Weights of a small mixture-of-experts language model, trained from scratch on English Wikipedia: a sigmoid router, 319M tokens.
Below are experts of layer 2 (counted from 0) of a mixture-of-experts language model. Rows are named router (the router's row for the expert), gate (a neuron's input weights, with its number), up (a neuron's input weights, with its number) and show model dimensions 0-79. Each number is 500 + 25 x the weight over its row's rms, rounded and kept within 0 to 999. Numbers have three digits each.
After each expert's rows: a language model's description of what the expert responds to. This comes from a sample of Wikipedia text that the model never trained on.

# expert 59
router:543510518516479496452498490501449516508487503452484456530490498488493512526489517482496480482474479483488496504491522493516491473533516501494483463517544499490524535497484493509478536485487483586485486457454461462481491529515479461504518482
gate0:508481505470537502466511497527503509519484471490507452492532482496498512500527506497511513504534484494490528496526492465568492510513492536506495535506483501483507458492514500463461512496547474513456513495429531451460492495501551504474506531
up0:538445515468492506490428521489458516471533504509475448496477539530513463526571475484511513498505505532485490450504503487506486503482506511506477491536509461521560467499529505450520472528505510509480478480516504488486462536526540491532511514
gate1:506492463538471484472468489493507508524521491491505509492461490529513457476462526500506511491490503517509500507489485537540476481519495523471504526530490481513520533516503566518472461440458464535492503523459490489559552541449482449467476465
up1:498508492539448469478489501526498527536501498507515532484449475471526509477480548527495506468515462525498482538474480548521506499502489535450483530502500465487483528513524549521474456442485501528489509524499486465546536521459457484488502485
gate2:515507458539493465468498501508482440498533467471523499506524475534546460533486512492508510468494501531509540488516520502524481490511458537482528458481518504520546490495493536498488496548470541528447488517470490484557517477521452497548481442
up2:499470502472498482498484512499515526464455513543498477508478507499443539469550497477501514541518503495509505534465499496493502485513500517499517545541460524491488489492493499461535472510513485499540520497557472497485493512503546500494483539
gate3:481482483501522540461462484526476515517501476495494496513502514483452477531492533527524523531480509511492516468497458494498503493510518484471496436504480442500513477482489455524455532479499476503521515480467477483473477575502492465507498481
up3:469508505493453514481506476535458500484514483526504470472480457453496533492467501497548511507493460538528509451468438505525512474498533496490477477531504466461517503480472470508464476462474518501502496475506488521507492526541459465540509470
gate4:494456515484495483543551490500488526526454464441470476489537507484491537480535541503536536501480482487472483492512519485524530526490501498521505518477526492486496479449493524514529484467509501485547498454431500484483557506491454505454518508
up4:489520526497517544481549540478527497493541512466465475502473466487513514506507536542460510556487517486490464462516514454505438574518492482528494530522508509463490463461523480530547489469476469510528536527501500483507488526507510516468492529
gate5:512499469536455500535510518495506474503484498506486490456493493453507492540545476515556495447493489473534511547545512531525483479526489516487523519453475504513500486498489479527501520454477488544516510527462529525508499521514522576418529486
up5:496527449561491534526470506508484468515458469465479482475501504477486508509532496501527492505509478512490523492534529508524480458534506533522499494471514480507531449479498539520501508483498517532546485513473511471505521499523494503465522447
Prepositions, articles and sport words in sports writing, as in played in, made it to, men's doubles, football, league, tournament.

# expert 0
router:511508466476493505510502516505481508506530498492461487512493510506473513533486469493524521491543487506523520510470522470529492479520507525471535459502497524512493531512508487495550527490482496548470519492503490483525443521514486486503510483
gate0:494523519502481488456505524522461552526513483485483518521545489520477512466526518488522485483516486516448489518488463539497480488484472482470475515505461521496512495497480467568510509577491485554473536540510488492490486465500470528510510536
up0:543491478499525506526499445486511451500500513491463485520515527468496519512533480513533496462487487507485530542545486510517516535534483529549494459517527510456523509461486521488483486478506508486539518534520500515507566494511510529473538434
gate1:517461529494530503480503490525485477529526544483472501508528490499492475529490470490551512500550520549553506543517489524506508464484516502487507485490500496462470563524525497466475467485480517476473566508480500453490493491468524513451529498
up1:470518493470526508542521475510505467544548553503501547441527516468457499504501488547517493523502512504543485521519494539526493465498488529483529486479512525487502514522480497498501490519491566498514521488484560498521485494475515497424492496
gate2:521465526531475525508503481539536538553492482512553500487432491497484494485447503522517484487534494471472475502451520519497530446494481512504486488517496566561468518477495504534500460509457481500504477497483499496522474488498469439468486537
up2:468486479480518474508548481476475462473518484491508494496536510493484511490517502514506531526503518522477477475519500486527479528479488483520476500471507475471527493477505516506528434461479499486499483477500506498498558493516484502504479519
gate3:515478476519492525488485506525490512509494482483500494508525526502496570509498459530502477441534502484490496513489496510506517468473530542469541485476565464519509542509491501490447474550479485507523473531523470502514484439520505495495521489
up3:502495518491533505496594493476532464529512488455454494528496522494511520526510531493528497481482508513507511450514530528511524497496470466527479446497502515514559447444526491492466491497490476509483527506494475493492502466508478480491493489
gate4:501489502499551499528531504531474497512469458473502501487470512474497525514510543501501528523542541506527539467517482484525514516484461488535491520503521485506529531510496466499494489559468506497478504542447471499483476536516486519545474497
up4:491460492512508542507536540522513490534524477491466474513488498501484497497473513507446516455561483517509425473506507511514497503491542475530481506459506476528495499531477561479462498553495486475505471547532501529500508514535493525506486479
gate5:542472529464526504471496476498509546484501498516412509501481520450514476503509515469511510471515470489475497540473552500483497492538459490464495525492552504519523466496468507528509540532508485522520511502476475479516493466517557487520516510
up5:463510491487523445455491456512536497507505483482466537493515513473551488466539466512517540460489500468456509530462489422529491497482492500485469523463523539502497494514498496532516502489471479546488514482483499490537507434543537487520477487
Closing parentheses and quotes after titles or names, and head nouns of named places and institutions, such as University, School, House, Park.

# expert 61
router:532487492506502476485490523515450509516477516518481422504506495506475505514507496498533553497523475468513563496500505490538497459490520505501515503527457521482491526488455474500491510507495468519492541506462489478475453534492510473482474516
gate6:482489493488471490479463535508496498513452499528527511484514478491521523513457551499507519504502502508507497521529505538535477513495465497475508464507501480505505560483484468516468471490560500520523495485478511498484510559494512486505510503
up6:524523534522486517463513478513485504500532460493497526525477529498464511493520502531511487473478480490495563512481465478486468492520576520506491517485518504482515455525485549493534514490492504473475498481481480534486509489524504496488537481
gate7:492481567494502486520530527479525456513500468526511507512489464469483519477499500470503501581516513504483526483495509500543501499479485478499489483525520483527471501470524482499505520523500488484530516513510492511507551499460521532487520476
up7:506566495519497536464498446567509483490462507469488523488472559498471526504552515554480486499501508475505498521501488526468501498551488492490505504494529496506542488487509511484503498495504519517484480441493462472488451529495496497536501470
gate8:504494527518444506485519490502520514464496518484493487464515523500513501500540517497486480554482534513482494512496517518522478488499479530457447491505515487492538504496473489516545506478489492523547488487509501525528481530520474492464527516
up8:470479526512459453435491490511513508495490487516517477489511433499519495476515559485461507487493550503517510522466462503457492540536556468497504534450502460458516494528517529477500516473487501451513526509506472507534533517532488500494508508
gate9:508461530485479497484485484533491501530475492489478476541505481524515463512496510475541554506508490497484544509517528515478504531538480482501487523484467458504489519496511524478466488488549495519528518476479488521530527490518489537481525485
up9:483490473511504463512479489445502475491542485489480487488501519462495536508526496496489453515513556504518480474504452499500501503500526494497507471524516509520509469505460480521492508500481508503518496514487518482450477518483483490503495511
gate10:502461492471496473487473511538502501515530511508482445509495460516529511482467501526486512577503478532479546490511516489523482528531505533474483536479498479524487486512497478519467499529493486523515481530463526507506521470488503535466486480
up10:465468492505503494498503497502522514505484544483493523548529537491547513534533498518499525532488508481489541508481481503474483475493483512484492524501525530534528512549489540529510531488471502527498484516524506483479486481496531490509484539
gate11:510528531521503469464464500465498501502501462487491473484527470498493490495510523503508489524547511484500500461506555494494538544451547515489490487522498465478521466501504490537458498504481504522497517476517511460521437494503491529487500539
up11:553502507497526464509528515539504519529413471529520497412534500477496512500503547530508471513494461515536489462472549474550486536461524485480502475491456491512485499513502509502465503467535563504510513506562489473487528469455465517476499482
Capital letters and pieces of abbreviations or proper names, such as U.S, ESA, FAA, Bay, Cur-ling, Br-end-an.

# expert 47
router:510509503521532498528529485499486523467519500488463460518496500512491499535479487482503502517486487464518543500523501503525494487480511456532515460530498477503526528531497490465458512502486477532484524472517501458497469542554533488557488517
gate0:480516520529485505521526481491504485516491488456496527508479500481487519514503520520493494481466543519489466518511480471490470503491490516461473479493514486537501511482534500515474516516490493527502502489505458432495503459466478523486485480
up0:548518513484498496502487484489496486431510530499473460498505509487460464520462500478523529498577466516506538469514512497486527506493497511482515508524500574468503471475430486538522514462486493467515534494438483513507461516517536493482515512
gate1:492537543473459489477491525525511482478514545565525499521502517457481472512454497454548490492485480460488512507476453461505511469467515541494489439524494476495518510517483498555505507483499546510534511504526477489482473526521514517460486502
up1:461510513447466493501464506469518521489523517527485484489529499477471470502467522477516457483496478502504497495519451509515516485483531510522505476535459500461536521510485470538509540485499536503505538471554482510516476508494502519486515460
gate2:526488480501489489519480474509533471494518497533506464499509554462487491484521477542534482489525500479516506480478462480487520462546490492473528475492543518512548496484520514512515546446506494506513505498474468490449488513530480491523492521
up2:500484509511519548543503494502500542460496491491515500494519478500500498501511495476560445489492528519496447470544510483465549503510488499521551543516512525537494446514555471482477539513487471535503516506542468470484433491505512510523510540
gate3:527524476546490520488459488504518510499528498499516494503474522473516507496518528513513471453495556445446519512498450495515525505549466533458499493452481488504529496509559508502459503486492507532575526499479526500474445507458525472505496484
up3:488502512557466497492512492516558529508485517484486483476513538498488510486507555501503511513531492553471511471504521459563506481507528529525530526493518486485484453506513481515501495531506464471512518485482518494445501495463513463511542491
gate4:505470479520506531513535484464497482530478486491456491541465572477476471478550458522492474487472502487495534527528477512518460557501491500500492498516509480485523478495467502480510514502464480509492519466513481531487486522495498466440492516
up4:483459475489498499500524504493507519510506519486475509514487499529522511469502501479498469502501476465455541522509515476506457503488436510468491524516503451518529439488487512486494521484510488517522481480483511510491486529533481528449500523
gate5:546501504502471468502497485471483488534499484501453512484495515513503507470497518512493513471521477503466554495487498536469529491464489550480495515512503434462509509486496451485478518511468499466547488525464453469531508488503488509517529524
up5:490556483481506509495511519534582477497508468506557499478510490473445528491500494457487481513520533477492528505516516522521494490530510487506532503496490505504496535477466522541502485532512535552508559515475528521450514517449491495486511519
The word as after accepted or labeled, decimal points and dashes inside numbers, and place name parts like North, Wales, Oblast.

# expert 8
router:514474488478500474480513510481441503506487501480523450524456499489507555553480494496527502525467479474482508525504517476522498475506510523502533475549487514533505511502469477482480564488522496539456515494468504455490483527529492520500543540
gate0:477470487518516516489496511525477488521504503488451522488482506500466479482516510507499542490505508494484530502529498526524480474457486499484448522522410510520500512531524557506521494498528531534503462514492504484507515501495525518503491489
up0:493505480530526486520504496478489491486527505504512508515506461508536471505507519512493469512495519511530505454501472553464499520503486485503522514518562498499536487462518477538533523501527477505460484495520497516520491503522517424483495435
gate1:547539502491484457515511521496498492469511513530506494489447504492535511540478496469516514502491469478491483507506533489508529467514521485525526498548510508509493497513520579477523505495488487496509554499513475510516501553542534486474476533
up1:467510516480539565480472512484473490499518525495480528568485450485495442518468507508549516508494469520502470473479469497545474552555482533488485460483457523502452539481475463495519495496512505496486515474481479505471457466522542516510513529
gate2:491489511524493515513497554502468508535512461492521524474496466490508534505478491483502506515496452486494527494534438502529528496456500517514465449457478482495478487528459539521478487499494531481458464462504512525480560516505488518472527493
up2:497529538476550481530520568497530488489488529504489474488463464470481497507496481515510530492529503466476502514512508541494507557502483469481504531536523495531504458479454495521492512499512478527444525512477518547490526512550530479509495552
gate3:515457507543534501514517528511464500525514496481517485500499499500498495492457469474508530504509458484472512457476499490494526464488500500532491482494518531577477459522503529458503510520515502524470482561487528485519539487474498495489489524
up3:531507465491484482500508521558519484516492523473483496498555496510498500455454455500519543478491475474529500465492508488507508492534521485528502511527485520525509486523507518449521482488481490509480518525503485481527449532525571479503507504
gate4:489491506463521460484519535457524496536494490496488518550547533486551542532518502504487499491530507541495535455449537467488486452500486542522513486501484511488509520487516466465503508497472482478485490601475490482503456484505474536499525478
up4:490508524554475572492467499508490494505470507544497496487494478509469471462508498473512534482484485460494509571509500526519513548500518499475478503490473514498481497542452533517499419514524492505479506478489485523478519508503523512486475541
gate5:479487493503549524520499447528506521484490493470483511511493522483552554493454497509507518467486441507500522470459484507481539485498502537481476480535492497523514508489478490505516530525524504495447495482509473497516513509494507479467484527
up5:486494501489509492492532468523501509456549470456483499530463516483530476522495506486518501472479477539477517487496552506433501454512488480513481529541507504538517494502473506476500487534537524511504491462534489514516518478503518502489512444
Articles and possessive determiners such as the, a, his, their, usually right after of, in, to; also "c." before dates.

# expert 39
router:526490470470482472531483481487502471476491499507470480515503529478489498501454513469530486470507509442509482506509502521496479504533500492477532478527487499515500515482490484532515531466513482530510512480505501476483491525506514510524486519
gate0:523534436493553448444500476494468442515522507476504508505516513533432468524493504513487510551468526556462542456489500523518501479512524460441470477485488517529532482514496497535543504485489452539492429495456450497496460478478486474496520469
up0:540510528512428479487500462472465495491459527519510502525460519503498496475517499493545446485489464516483508533459507527520515503453520523482485504480510507505482492491466469511523530534445532518495513518513482486501496480487490453486430468
gate1:514499458475545472498520484500496525479530488491516499533511511466484511522473456472527483500518545499521478491511512489500445476508537488456493509507526464474529547498497526484500477470529460497510481509509490517474487476465514502494515469
up1:520474537520466494500508490519502486533486510487465499494485487514503465503517489555496540497463474483509497516487483490523502531492481510560490432511486532529514496486525447475507530522499495480493529460499535486498526528541494463450480577
gate2:486486481504481499521493483478505510562468491505416476542510542485510507547523498553467529463493474507521502507511542494537476519529491525552524464512454496507482468526477512444472507492483437503509528494483495481498490516531532539491518496
up2:484471451528478485553487491478517484489477482512501494489527479478502500517484498493514520483533453554486503532505507482534476526499449511505486522471534473491473464448470500523504494483501472515508518504506481477549468542532535525493476520
gate3:514503475513484502505469490510501487475480530499509467521490472490508484455463505507516463491470514454422499500506475497511494496518471496473492498492451539507466489494485500520532496496485505505525513524527435497492493490430515486517489515
up3:467509530480504504437498511440512488525531472503471506490537474521483520488514510484485523492494488586526525500515540505480510465501535489504485501481497478479504542488481481489540465509512524494487496462491537496506510441518512470510467452
gate4:498489507472484500507528514495498447501511520508516501500478467480503473493538513450530499466517568441496490497469517540492560504504506479448478499456494500454499516468508506547490500511524429488503482501497500501468497490448475505555562524
up4:491508518531505492423500481508504542504521474472503501480480514489544476456437505511444464493460493510497509486489542505507481507494492524496490533496518460502501520509488464475487511487476554490506489520493504500468526467547499498509517449
gate5:482461520477464515531477492440493488470505487518518504542473522481512536504498495467498516489531461518500472502514485457520517512512524504472555503523500526498495490503487487522540527529480543503485493540483475480477534505476517514472502519
up5:504525467530482463500511495562511522508527481495462487488510496491506493490515473534490466509466510460517503519505531517506466484525489512573510485501524430468495503516502536446495496485517463457529533490496525515515497506516514508496510478
Reporting and relational verbs (described, called, wrote, including) and prepositions of, for, to, with that take an object next.

# expert 5
router:489511541462432513498511491487469491491483476531453474499510492529457506504520470478530481462502478507464542511532552500492497471461525489492483511516453486500535513550468462459486557511489522570505528471449513478522462525510551499490508502
gate0:455549517516537565499506509473512487473496505476521525491458505538513486500508506516520497503528519504508446508506519470530437497538473462545514487506513503521513481527494553499492493522496451507533497540489516479521476447508491522496511482
up0:537512517486528529505508558524523494482498536533487493504529497503515481491456489501498433528489518491492486496470490486471502522529491519500521523542530552519494489550454499467538502488495516485425577515505533482504493471524504492565505453
gate1:528502483490467527488497499508551509533503448492502480515513492508503483513509556506461536515518495510467539479521531462467535534527497442476486535464510460496495462460500488472470485501506488487500493476507500494525486477505499454529516519
up1:505515491498534499430504475516426498499488520491485492504507505493487503508483459530464468496475473519496470528487476515548464459510451532492512484529489581528516510559512506550519500521462517548462466515518476493493524511490499530478459507
gate2:509526466508479481513472555503489526511500520546478474550499471491463489525536514498469517498505445500441548489520506488456525510530522473495493510491431485508506450493477515516483464533511459485520535455516497491506510517471498489513497499
up2:511513517490492468519530509530505462560507492501494525510489504494542502488467489538535538511495453500535479489524485506522529481495485512503482480497501469480478522550516482539503529484474477512506492544517523477533496569500512514501491486
gate3:518558502516480498503535466465446519480492499448514475460520442509455501489530525450493499476513489495493502492529505574536511484473465466499509437500503470484507498501512474524505482512480500536523503500469475492492537540498537501551414531
up3:489535506504513520505457519503478527476521510479481493539516492508489467515531505468516489490482493516499520522476523494525477514521479521458476473506423476455519516480496546522483499551520480484516522463471451502528502564486524531513469576
gate4:495522496508486494465460484496490462521472472503462523529542532504470479512508507491490491519494511486504487499491514521496497487526532504545542514522511477508496473506534537483482506552509497553500516491503459504564475479528523530517508523
up4:495482462499470489447462451531505493527495456487468528513534584464502504525500520518485463493509493471487465495478506515496511499503476458514488509514486496461505475487495522508446530504515489476513506492529406488490470499500546549510505545
gate5:446528483517449517505502514466512485514499513507467521496468542502533475529548470488518538479491504474507496503493489495538466523509478492502518498504500462478513472522480515541539510484500511498535521508490473475507505502550521513494523474
up5:503506524512487523487525491514472495452457485508504538469490475493521488496496500476502526528466442556472495482482513482540521491493518493468490477506511472504469522495496502511511476495492496497471489508498459490508485523479501500507531508
Past participles and verbs of making, releasing or founding, and the agent by after them, as in released by, built, founded, married.

# expert 45
router:525489513481496467506492519483442484490498512491504437532492494502507512535502515489524509515512520471452518511518499469532475509521504494453491464519479489521508516505470477482478494510509491518513542465481482491472486519507484506491486499
gate0:515464512459481480545515487478480468492490502468480475481512482443481518494441540504517540469500490472496488505483505532515475503509509490501525475470536529511493482530493509503479510495554541479534533479522473512471527500516481474502469528
up0:500520499473485532465472522582466539455493547521506519515529504554513475508513515520502475477480498492510470486454514503499507515536528548540514546474462461478492498495520493477488539528544491486521493488515504530512499475503523567510499482
gate1:457513525446506481498527487501481533513483476538498466505522457534496483493486494480455532498498549452502490526524483497471499501545487512504456533476479516560487503516512475486497493492530471536492485483513505543487509488478493499508475497
up1:432493526503520476496533503461460499513481475523532454517505478479516502524497499490488542445463513498521470510488503507527508501519455519528492463510526547555519532488494481511520456520533491511453515492465513512475487479458484477501483536
gate2:482487521523477508536493510494507522431495551494538541501461522516529465466545506485533522516502500466520482501459533476530487529499504518505531509477469488497467522437513525493508524505488503499527484488512457486497491499482468496485497521
up2:496509494509460513516480501508459474451477507489543510531475492505528518544507470461526487515496531523431480478484478512489468514539517500461490496498492499519491545485515545494483510531474523501490520462518464542517522469526497538464489496
gate3:579505518507523581496497506501494513487468493487484483480499496493479479534504533504487524518451460507522534502536494476472506473492488486524499519516492486480505568451450499453526525557530479507515504516468525483502482498489503484505501541
up3:468535482516513488501508450507516500494538460507499500479478494529500491530506480512563524521426539516479492504481514485512513449495458513497514503531460506560521517484567513473514468543489518489495487512548531453526508477524497485543458519
gate4:507496495468526553515525529435490482463501529526488508511473516555450486497482501500512498480552486464515496491502564502461530497517495525487520480519488503496503523448512488496522496495522489501496500524495507488517455510512502462493551545
up4:522463472509442539468444442530518513468482470489492503473517513482509553508488469530498511535490514489514523498479511489515471513509513493509471499495523506485494482468521482514524491524471450534481461523502517511488477514476491489510517502
gate5:499523535508497523529523556449492493524514538505506542469537518485484451529508518554485504507500541490489490550471487474501464520481522510505516495474522476481499494476515431514508529515520495505535506535498496460455490493493486513516517469
up5:539523503516484491480496475504489515515485488549501465490472478512502495492472489531468507507469490473421520524489463523530459527509480496518448493535474470567480559515475485498484464515485505461497554492510531512472501496500506505510470549
Final pieces of English surnames and place names such as -ley, -bury, -ford, -kins, -ham, and full surnames like Jones, Harris.

# expert 33
router:525538480502480485520531510491460482470500497493477451497513522494473502538520487510516503503508529511557512470520500480513500495510488500522568456546486500490494489505460493483490517524513471518483536497475507456480432535523520502464465540
gate0:492516488517460433493514519447521499499519515476522487469505560530490483530509465503463503550520450494494445454516542505506513495486499477505547472474494477485510477504547468499486523471530518528471505497487501509529499474514509514477449501
up0:541540479480434474473476517488461505517504486486517518457518529483476494489506475492508503511533522487482460516510531516532488505503494474507552524466506499537476514531508502459510522483508478540459509503469483513529495490503537484496480523
gate1:526474532525463519532472518521491496468503486536536530519483498459551477489502470492577522486492529441522505509483531527474531503504459437469543491481534472491501466486513513539493501519499487451492506490489491552494463510504492440512501536
up1:484509525531469455527504538513491485540494485501510489490520440465527533463526504517534510505470489509491493458513489533477478507458511457500496468544509471463524486482512526502454486523444500516527564522502478504492502532499512471514490468
gate2:476550524475509545490445493497519453496511494452537525471488463445507518473456547529488454497501520485524469493477505485492501489549528480465503478494529487479470510539499525526484509530491509501457494487474511478503495500491471464471482514
up2:482453500506442489494516554550501523488518472469543476493510538511484484490489460459517513518505570487457531541520536501495449487489492442498520515489456524520527513514523497486517497505480492503499500490505488526516534495490528540538502528
gate3:514540503495471462538514510568484534534489475469502504459515510465541518502505490439504492519469485478482489467480499537504497504496454527461509528508505530481480479506522483482516520493526544550489527481498491507480517513487479485476512480
up3:495475490476544540456474484509500578454518515514474522516519538507513508519500495489458516473511546493536502477453534477505525497502499508514481547484495546476512496456500533501518533479502512496533469481500486477508536534487489509507524485
gate4:484505487509487492467478503513511545502500508448479494530488537452523504483500506486515473481518491486484524517496526495487498519495483521473476457468531510516521519499486485525457510457554505491488494468514495485508532521486431516520523498
up4:531461483520517499484469482500492530493485477483488496462525518499514481526500503473494488464458503520483522480457463514499495549531489486489514491530498500495547458537503532492477524481523506501547487500515471487467514517478481482489496566
gate5:462539468467481535521488442521536497504474503522475497491501499483488525522507517443509494480492474506510464490451488469488485541538527508481517496491504512518505488474533507504499520433532497487488487462489457527541508496505505505553545518
up5:494483468516479502501499494488487536539481490478484502504488515432481497513499473526548497519532505469503522492526526514468499487470494491490466513457501493502494488514418509513505484527469460498534490551487546514502479498488511510467516486
Capitalized first words of titles and names, especially The, My, Me, Love, in film, album and book names such as The Lord of the Rings.

# expert 3
router:513501469484496479485509518445472500507515485506472454473513507483523515571468467506512497517544500508505514524502511463529526529488525524492539504540466497575504469487462454489503520499491493547487546477486507489477493500516486483484496511
gate0:522506490498478477447475510494530522460464470527502499484463461454464481480479554511467508511524466498493474506480500473503501494529490458447476536479509513522519496502494474536475522498545540491479522486468442485494512509468505487485494534
up0:488497520437440471461533486481481523484461513530481489485522504474496507517513496527529511506482513510450504478468490502524518474475523507469471528485531477506507500491507494522479492475525544502495508526551491543526497478484475477501516458
gate1:506501494457492495527504474463492496521511524484490461481525448503504500478496533501546535479526519502505490467502533497517549502486500475462522508531453484499548510483510512549460526503495495547451499489487481478502508511476522528507468502
up1:521486504533530468492504496512474513487481479498503523509425483505498462524498478495489543495483496461479522522505515525482466473533470489539518455465535513473487544474498491451522492500492511464505473543498506507501476505510473483468528529
gate2:469479481523506533519502520531487555506472506488481514439522465499513482501490554493487535516503483496476525530455547501511508497528473481494498508514493521470530503526505488491489546518515484467496505469454454437496444508477493477523518474
up2:521485505496501501503507490482522517524490487512510489522512511509500526534521527475485481478495449512484493464520510495482539469485513498516491494477536512487479506504443528464478525478532490485484501541511495483503479555470510463494483479
gate3:492473540502514508503488508486513555504492503491513504490481479511469501511509460463490508469512521513506502478544500463477538504492485455449545485470491505540520504482530527494471468550495505494508474448502495542498496460510490478488489491
up3:523567529510490545457495475496509473513523507484483509481500507500475484550473490535538507537511503535540459518486532515484486537551508483519493491528529513554501516492519466511534498512529452510479478532511493468488488518477572507475505456
gate4:497530489488499490523469468474497470539505528471459494519506489483513512458486480513509522478468526487487509529527493530550497520509518474437501508542477521522485470501499543566452492481508471541465481485440489457498473491485497490480497469
up4:494488520472519479509493524518504526451530525533546506476473501532485498541500534481516479489530472502497505466507489510526473470470451481530516475459518488473539530519504464480522543524509551478508491510502497482521493506477485528501498530
gate5:539498499511468434457501486507509527485524474486462496490475499517517493477506537521505492515498555453468487512561545517506512522509459455483485499506503450522533504473522514552528502520523489508468468500490496477521473537533515500499526515
up5:467509482497461439585510473503523479503513519516548512491534482521501492506488485470546492478505496450496536476495494507519477487478436484509517463489520499470517533497488521538460489519492535466522477519518499550477481500501504458480475537
Forms of take (took, taking, takes) plus first, post and mid-word fragments like th, rd, ri inside names and terms.

# expert 36
router:494513473527476501479483486530452497485515500485517441509478529492505515545521467441497501535516508476508510504514504466481508529498516496511499469543473476531508524492493484491534504473498492504483494456474513482513454519472490498514489503
gate0:492524488551519473497501559537516506507520482468490513475556493486461501456488521465494505547470503465498535504471495509500491478490499478518546512496503517507490517509477457549475533477486519490475516519505448477502493509503464477518500494
up0:514488519521483487510459509558461505476475497508544534468462508489482512494514515450465461476493499502500507503504516494495443470496501499504490469511535483499494443532469467508514481531483489512484525507490485496565487502501515478485491557
gate1:482533461504541490491500476505512511509499484490475482481507518491479448515495479498491540484455500488522516485517481500513468554453554484512528537484489524528516490459534527523466555529507519477501472497526459476488489514483498493471491478
up1:496510513509552554483490516521477497542516501530515463497466486519501510484518465451480503455469486489528511471521471502521500536450556548521525479473476513531481522518500502477504502543482482475503492492506446460436502510514460525484516463
gate2:502499509530490554543490491524482501503487541484500500455521562517530507544516456490443505488503488457464541528493537521479512549470513505481512467495494497514500530496476504480485494541447486517443564517499536496470519511499507500511498449
up2:512496465508451535512527510533535532492470501450489506495474430540504504482499504484527492468505479542533486458499528511499508458540498493479513504487555502500493477514527467470493535476500497509519542501491503491462486518480530472460520489
gate3:514491477502530499493503513499545475509524513486475500489475514549483477473461479534531527429518473479495527482507508497517514429501503445482458489497499527497491480515502498516454531504535520539536498484485510491539458513510492502542489551
up3:508516493524499488522491466498479531486468447495478464500499508514499519490485495512517522529487493487500463483489485508486533471474478514489467520502507455528510505526496527508481476461536546523482477504466496494458489517560516498493487530
gate4:481485508518499550505489501520566481512528505488521488513472545513509503500509490555487501508545469495521508478457520504491525492531513490504538514537466489513491509456503531476481551548523490518517496501500480508524456537490454459562495509
up4:522460489473482495474499494511516501499471488484511527492468486557482504443493445496498505519516519493491525494470473491485505465505515474520488546472484483526497515458460519495525516524538470481508482494475534531505510508509499505530504487
gate5:543472547510478507496503511510526497496512529487482482529522520474509516524496459535496500508476512502482540528545469516466501483512536474497497478482485508499515508495503508488522532515492480504504530502503490454480469462473498472514514490
up5:480482571505475483494491516532493521519474495459509507481531484496520477470514521512535583522480443500501523486487496470482466497447473483468452515491508521508530491508463513537494525506509490504500483522508498458520531496518516483462511481
Final pieces of foreign or place names and words, such as -berg, -burg, -ski, -ić, -ov, -en, -ville.

# expert 7
router:499510485515506495538495509477454491492479502469494476464504517478492499559502480504488534496511480512538512490496528467531503483489498503468539467550509503505527513505501480459525534529506457556481513487449460454459490530493488492495474514
gate0:497501471525505548494493487558473468496533481523530473492536486487474503521495526489483512515526489514541513510490474509521474479476509524497505484526495478526491489482503548477507478476498493535490477513460485524478495511493547521502458491
up0:516516515482521471484486501454485500514484500482465527528458539479517480484519534505508518485450542463480494519510488497487504478535496490530529460520482519511533534557485486519479507468513515464490543453497498543503487485504483509481520540
gate1:490474557492446510496514493503519474485504439524529512487446523509518514469483478490540496504470550459462469479531450521528510493478514472438466491517519482509539491533517536516495510523485527493500455473518464539484533538473484481521475511
up1:450481503541517508504524490507481488532473481488507506479520514505496498532533464550487520503456506501508506508534499521506495488496497485531530501528525480517481493485529523494479477511502460531509527519515458504479535482494480489518509477
gate2:496535523504535492493518500549523480483482480460511517472485528506519461494528508505513515539502515501487502521469527483538488507483523514503517460500508491512502518471507494545485519523517475532488484480476450476448492514511541500515466508
up2:504459499514468494501502505465507500477512500504464486492491536488499521556466500522483471491509446493503505474491488507490526494525476472543490510498484542519466502527523491432511468507494518506489496494494535484516520559460432487502494485
gate3:506488485466505453482483497512501508489478477535532469555432475503513553505466511507493486542515486466535539505506523477521513498490522508499579495510533462502471475513493536477478521502526470508479508468475500473464546506491461527546460494
up3:491476459486499488481471485504479493458513485500529499543484505515487550492443525480490447526491494475524509497512526491478556507478516521462542525536508443473478478507511518468473544531547475512517476481455494448476557502492454504540480478
gate4:502484450500496483500519527526532462505508492523509462491535490482509490524485478513494506496511508508538487485530538481488476511506496521470516509554495491514486509439499500475498491509447476506471521518501506490484545434490479497522464441
up4:511506512506519523502499460468490513524461486511507485512495492466500505554508519477528531506485532524445499507490504524496509515496503502521443518511512511478505499502460459477501527476487508444528506541486506595486448487513505499489559526
gate5:504471500492510493517488477503497486499547498494484462506516520508494449542492501512493548491541494516508451507480524485467457474537457485494508479488511505512524545494523460497499525490469463533468493546485481508516465509522484512539499485
up5:500515475502470535502492498480486545466510518468460482523480478511484537488499518461526473501495537484507499499534462502471528539542558493507498539470462517498507480541463441516463515477489531494524517482511508543593489473503483473444541520
Plural or abstract noun suffixes and whole plural nouns after determiners, such as -s, -ies, -ations, -ities, games, students.